Below are experts of layer 5 (counted from 0) of a mixture-of-experts language model. Rows are named router (the router's row for the expert) and show model dimensions 0-111. Each number is 200 + 30 x the weight over its row's rms, rounded and kept within 0 to 999.
After each expert's rows: "gets" lists some tokens that make up at least twice as much of what it gets as of all text. This comes from a sample of Wikipedia text that the model never trained on. Tokens count by the router's weight.

# expert 126
router,242,154,194,196,220,157,168,170,179,222,233,198,185,194,175,158,157,181,207,165,174,222,246,201,185,258,264,193,205,148,229,205,174,174,199,263,261,182,197,199,196,155,225,228,239,238,183,171,179,187,168,168,196,205,203,195,200,224,191,213,162,225,156,198,179,187,251,189,238,189,202,174,164,194,214,198,192,222,133,209,209,216,171,208,185,166,167,167,168,216,200,173,174,181,258,188,210,199,195,213,218,199,188,196,160,155,183,175,280,233,224,191
gets: "n", "re", " R", " N", "m", "r"

# expert 110
router,241,220,198,166,193,131,164,154,185,231,221,169,217,192,184,198,179,230,247,173,158,255,150,193,198,248,164,188,252,220,146,164,243,195,165,202,190,208,165,160,154,206,226,226,193,199,207,166,202,182,146,151,141,132,204,189,254,239,225,218,215,245,181,162,206,246,215,234,204,165,207,238,228,239,200,220,192,215,178,193,235,215,192,245,230,161,143,154,173,193,187,180,173,238,195,167,216,172,192,186,263,234,151,210,195,220,178,205,217,161,249,228
gets: "r", " n", " o", " \"", " of", " d"

# expert 99
router,251,244,201,190,223,182,208,208,198,238,224,210,181,213,197,144,232,220,189,168,144,198,261,162,193,190,190,197,226,194,146,189,191,196,246,206,198,224,195,161,178,193,152,194,235,210,206,205,250,209,190,247,159,195,208,196,215,238,265,219,195,227,153,197,217,192,199,199,198,220,194,203,151,234,241,199,159,232,160,248,185,194,211,176,158,197,192,231,204,191,231,135,164,171,245,185,235,233,219,166,219,252,218,187,176,219,259,135,161,181,210,188
gets: ".", "s.", ").", "es.", "a.", "y."

# expert 33
router,217,198,176,184,199,194,150,132,210,191,191,199,261,158,163,254,201,148,176,228,175,212,217,190,236,216,204,222,198,224,176,177,160,228,263,155,149,211,181,187,187,194,193,189,207,167,224,196,220,263,226,207,184,187,239,220,204,206,222,171,220,172,196,179,191,200,174,258,223,178,199,217,248,155,200,208,210,162,216,195,205,226,185,189,257,239,234,225,216,211,201,190,163,227,191,188,238,244,198,192,139,217,221,148,195,167,224,224,214,179,161,147
gets: " to", " not", " can", " for", "ot", " may"

# expert 15
router,184,177,208,208,195,218,208,201,192,148,158,136,179,178,195,232,192,225,177,187,210,137,193,211,205,231,204,173,214,223,251,207,250,168,197,196,215,265,173,174,200,159,161,120,178,189,221,193,129,201,158,188,211,251,225,172,218,131,218,233,187,173,235,197,175,240,176,174,184,221,177,219,188,222,227,244,158,234,203,180,187,229,189,233,223,187,236,227,173,218,219,199,192,209,155,184,115,241,205,242,210,191,185,200,210,193,235,207,214,236,228,204
gets: " m", " b", " M", " f", " c", " s"

# expert 12
router,190,212,197,167,213,234,224,221,226,176,223,200,195,156,234,250,189,258,183,191,184,202,234,232,263,221,191,176,198,199,184,236,170,163,210,199,229,196,222,172,196,240,223,225,221,209,166,133,182,199,216,203,230,243,225,183,199,208,197,211,188,193,242,232,212,189,220,207,168,192,169,216,206,126,226,202,170,236,204,184,226,169,204,213,284,216,159,169,189,226,156,201,203,186,170,206,146,223,173,136,240,158,149,206,221,152,181,233,176,246,178,230
gets: "ra", " A", "y", " O", "ou", "A"

# expert 7
router,213,180,208,146,193,152,198,202,208,208,188,215,181,212,168,164,236,188,165,158,232,202,236,189,168,178,178,218,196,182,170,214,192,206,159,257,131,181,191,170,208,218,201,228,248,181,231,238,201,161,226,240,182,185,244,223,249,219,189,207,203,168,210,215,197,186,159,185,206,217,196,237,223,235,205,243,226,192,207,180,221,167,199,189,214,236,226,210,234,202,232,172,237,162,183,165,228,226,208,192,213,207,206,178,208,196,145,264,260,175,183,233
gets: "-", " |", ":", "|", " He", " he"

# expert 80
router,194,185,190,183,215,274,192,222,207,195,209,178,175,193,207,201,209,191,232,132,192,241,161,210,173,171,211,182,144,237,231,169,208,267,201,237,197,215,210,200,169,192,187,129,214,245,174,193,190,206,205,268,219,169,176,153,155,201,150,150,200,222,213,208,238,203,245,205,179,230,210,168,186,190,232,150,259,178,156,220,175,162,200,218,203,236,229,181,207,202,207,208,166,146,227,187,176,156,189,195,183,241,257,196,164,214,228,205,228,230,255,197
gets: ")", "\"", "a", "e", "us", "le"

# expert 76
router,171,212,215,181,207,195,156,198,189,220,147,161,148,190,167,234,226,237,189,213,209,197,247,187,192,251,270,181,206,191,230,245,179,193,195,251,162,206,171,181,240,199,149,184,174,172,251,223,188,207,179,200,235,220,223,214,237,169,154,221,190,203,261,158,254,194,225,250,220,188,148,184,164,230,193,184,190,214,165,184,179,229,174,198,206,184,186,218,233,202,170,171,260,181,200,195,139,229,185,169,232,233,173,193,227,192,173,239,175,255,212,258
gets: " s", " S", " re", " ex", "um", " qu"

# expert 37
router,251,206,194,242,163,197,175,198,155,167,224,176,177,157,199,217,217,246,266,185,186,168,179,230,228,213,239,246,185,167,163,236,186,191,153,200,205,238,212,213,277,182,166,184,186,179,187,211,202,222,198,140,189,227,158,186,208,179,201,274,139,255,206,184,188,211,192,176,183,181,118,194,205,229,176,192,243,202,212,161,189,271,240,194,178,166,231,211,275,208,153,204,246,216,213,213,189,162,220,208,142,202,250,202,215,180,213,220,163,166,193,168
gets: " he", " g", " it", " she", " they", " t"

# expert 121
router,192,196,198,219,155,211,164,207,180,181,230,163,238,237,234,174,234,169,169,160,269,212,231,187,256,162,224,196,198,176,227,173,167,130,179,162,194,194,195,173,167,205,225,208,216,220,235,170,193,233,174,195,221,234,249,192,211,230,197,239,236,178,199,243,224,184,167,230,238,228,170,219,147,236,232,229,215,99,182,216,178,245,164,158,181,219,168,148,193,196,172,197,175,250,192,177,224,192,203,205,213,193,222,217,212,216,204,197,178,140,188,234
gets: "\n", ".", "ation", "ment", "s.", " oper"

# expert 41
router,237,151,203,158,167,200,257,166,233,187,183,223,195,200,233,147,180,184,221,170,220,228,166,192,182,177,209,196,215,195,191,212,159,188,160,226,152,209,156,233,195,192,176,257,199,165,164,218,150,168,200,211,182,168,175,206,243,225,242,192,240,150,237,211,202,198,214,126,217,212,167,203,257,178,128,230,218,206,212,172,257,217,175,209,207,195,197,244,207,196,215,272,236,179,182,212,240,235,209,152,228,240,215,200,185,223,184,237,246,204,192,170
gets: "|", "-", " |", ":", "=", ";"

# expert 117
router,235,181,238,201,130,211,182,130,194,175,206,185,202,208,215,170,188,205,232,224,183,146,218,202,240,143,255,256,246,235,212,187,181,228,256,182,161,227,185,236,217,234,207,174,214,191,169,209,225,234,202,208,224,192,224,201,162,156,205,150,160,157,185,215,195,222,178,236,229,199,175,168,212,210,168,213,210,173,202,130,163,230,204,199,276,198,236,244,192,192,176,218,247,261,174,192,158,176,199,217,178,220,194,249,178,203,186,178,172,241,183,187
gets: " is", " was", " be", "ly", " not", " had"

# expert 2
router,181,143,183,223,223,212,156,211,232,210,164,217,240,185,154,166,210,158,229,173,185,166,230,230,153,148,177,232,183,193,206,253,229,164,195,164,205,161,160,196,196,206,172,211,251,259,165,243,189,201,219,179,226,207,218,222,211,218,164,242,168,226,192,222,203,204,227,227,203,248,158,155,212,225,233,222,168,202,266,149,182,172,214,222,195,125,156,181,189,211,190,200,200,241,224,179,178,235,225,217,181,228,217,198,189,199,183,183,245,201,191,235
gets: "os", " L", "k", "z", " S", "j"

# expert 34
router,178,205,161,161,223,145,172,256,135,218,228,205,184,261,184,182,188,215,209,191,144,208,220,214,196,192,227,234,178,180,190,146,186,190,184,181,222,180,149,181,229,219,147,243,191,209,178,255,215,238,167,236,174,246,225,170,238,187,151,249,242,182,192,220,225,245,242,186,193,258,186,203,191,228,168,207,220,178,168,178,193,218,178,172,165,151,171,215,262,190,215,160,193,217,179,240,180,207,174,157,177,166,164,201,141,189,147,197,176,174,212,222
gets: " N", " R", " St", " Mar", "ch", " Re"

# expert 95
router,226,160,205,193,167,184,237,228,215,140,221,213,237,218,209,236,202,191,199,156,216,181,203,199,211,208,188,239,260,231,209,230,154,190,173,159,243,207,194,201,196,182,213,179,183,177,162,187,115,246,172,184,205,240,212,222,190,144,184,207,192,190,302,192,214,221,228,192,172,181,175,195,254,168,169,241,240,197,224,190,211,200,223,184,205,199,196,146,207,205,174,209,228,172,223,185,118,227,188,213,162,205,212,226,218,211,201,248,229,197,242,196
gets: " P", " C", " R", " G", " F", " L"

# expert 19
router,212,215,184,187,215,210,170,189,193,201,204,228,259,214,194,196,193,279,243,158,207,185,224,176,207,229,182,182,138,205,187,183,182,226,181,208,192,174,172,229,168,136,179,176,219,254,145,206,163,175,214,238,227,143,227,198,203,229,185,152,239,192,178,179,222,157,231,195,224,191,211,180,159,195,263,189,258,221,193,190,245,145,215,184,252,238,192,221,179,211,186,198,166,219,231,180,133,160,194,167,184,155,185,227,152,205,229,151,263,239,169,196
gets: "is", "i", "us", "os", "a", "t"

# expert 109
router,213,274,189,204,212,153,224,239,185,203,161,171,220,260,218,162,215,250,197,181,170,212,176,169,177,213,183,169,201,226,233,229,237,208,236,172,177,172,182,211,225,170,131,197,200,225,221,208,191,189,174,189,162,190,184,171,224,229,163,214,218,172,183,204,225,220,227,195,273,189,240,226,162,202,210,187,213,190,190,241,167,236,216,138,144,188,162,197,211,200,176,200,186,142,246,192,191,211,200,207,230,189,187,184,214,203,185,172,204,210,217,235
gets: " ", "if", " M", " United", " out", " B"

# expert 0
router,216,202,192,209,191,199,214,202,175,104,184,185,162,202,190,224,222,207,225,238,188,186,236,312,220,172,208,232,218,199,235,228,199,189,217,218,210,194,213,193,167,215,179,189,236,151,204,160,176,169,220,177,180,159,252,194,171,173,196,191,172,174,194,227,198,204,173,207,199,194,188,156,201,201,127,242,233,231,180,165,178,241,244,194,254,192,257,220,235,210,162,216,229,235,189,208,180,220,206,202,178,242,173,263,197,216,222,173,187,226,195,166
gets: " was", " is", " as", " he", " were", " also"

# expert 89
router,163,222,179,257,216,159,210,172,180,194,249,230,231,220,219,226,239,211,205,166,217,160,220,221,212,189,174,230,267,227,163,174,191,232,222,220,203,235,190,171,189,131,208,234,211,217,254,167,185,227,178,221,213,179,177,188,162,200,208,201,223,180,199,181,177,166,156,242,228,210,205,212,261,221,215,229,163,208,175,199,178,237,195,175,192,169,226,131,226,166,204,205,239,169,218,198,213,197,182,198,255,209,206,251,188,198,254,163,174,161,143,181
gets: ".", "s.", "\n", " The", "es.", " In"

# expert 65
router,184,238,180,171,245,178,150,210,178,190,214,167,212,224,228,256,258,206,182,238,190,190,230,182,212,183,187,217,225,204,210,263,201,164,135,158,172,224,217,217,161,206,186,205,171,134,254,217,157,197,173,154,196,237,207,161,233,178,211,192,245,195,221,193,221,180,235,164,168,219,214,195,203,168,177,176,220,186,211,217,178,163,216,131,210,160,187,193,215,192,186,195,247,190,196,183,151,190,211,233,167,258,204,215,255,162,254,223,167,229,177,202
gets: " cont", "c", " t", "t", " con", "T"

# expert 93
router,188,166,199,240,224,173,214,159,143,183,213,183,168,189,208,171,148,159,185,180,224,199,229,195,164,180,220,187,186,212,184,219,187,247,195,202,172,244,201,218,188,191,208,147,204,261,123,219,214,173,179,224,193,212,178,180,255,236,173,269,163,231,157,219,178,248,213,174,212,234,199,191,231,215,228,228,194,207,209,190,173,222,210,151,227,213,174,214,198,180,216,163,209,183,185,197,226,173,206,206,264,153,229,171,212,168,194,195,162,182,208,232
gets: "ia", "ra", "a", ")", "ana", "ro"

# expert 60
router,171,151,211,184,173,201,194,231,241,134,172,258,236,205,195,229,170,191,222,178,247,177,197,277,180,194,221,223,198,200,191,200,176,224,176,221,224,233,181,191,198,179,243,179,216,232,150,177,168,241,185,208,189,246,227,202,198,126,186,224,179,199,346,222,218,223,210,216,219,194,192,209,259,197,189,232,220,167,228,220,187,201,194,229,219,231,196,189,173,214,149,188,217,182,211,185,143,223,193,180,161,161,182,230,202,216,164,252,219,205,210,164
gets: " K", " S", " H", " D", " T", " B"

# expert 26
router,220,208,216,197,162,170,220,225,241,203,226,210,164,187,197,204,188,201,246,218,230,237,186,240,168,123,154,201,195,191,208,172,184,204,172,152,202,127,189,238,186,176,192,193,227,154,211,157,192,233,155,231,174,153,246,265,261,174,186,206,226,207,205,214,156,196,178,225,192,194,213,197,210,222,125,241,237,207,188,188,183,201,165,203,160,199,238,158,267,221,206,193,230,190,209,219,212,201,200,236,159,212,234,172,216,236,166,180,222,213,226,204
gets: " the", " League", " team", " in", "-", ":"

# expert 44
router,239,154,210,224,215,246,248,179,233,200,229,197,229,173,160,197,172,182,246,178,192,182,177,243,189,202,185,163,186,222,177,218,163,239,223,251,196,142,180,203,204,200,184,188,195,259,136,198,183,166,216,213,177,134,178,238,155,194,137,139,209,202,214,237,209,201,228,244,211,141,176,151,206,229,256,220,199,193,218,177,211,201,180,221,254,272,202,186,215,213,123,246,189,244,236,204,122,156,201,201,173,189,213,204,161,226,167,198,242,215,222,181
gets: "i", "o", "a", "an", "in", "u"

# expert 30
router,237,202,197,202,158,223,204,209,246,82,196,195,193,179,231,269,169,203,204,174,183,181,157,238,211,182,184,191,237,230,223,227,234,172,178,167,181,191,232,204,201,209,239,186,185,230,240,179,142,215,210,251,178,178,195,261,184,108,229,171,153,202,219,188,183,203,201,157,222,186,243,142,230,195,149,210,230,228,195,160,174,219,197,227,179,207,181,208,230,193,116,217,278,217,220,204,229,203,195,236,189,183,235,182,197,233,211,236,205,157,198,194
gets: " the", " a", " The", " his", " an", "'s"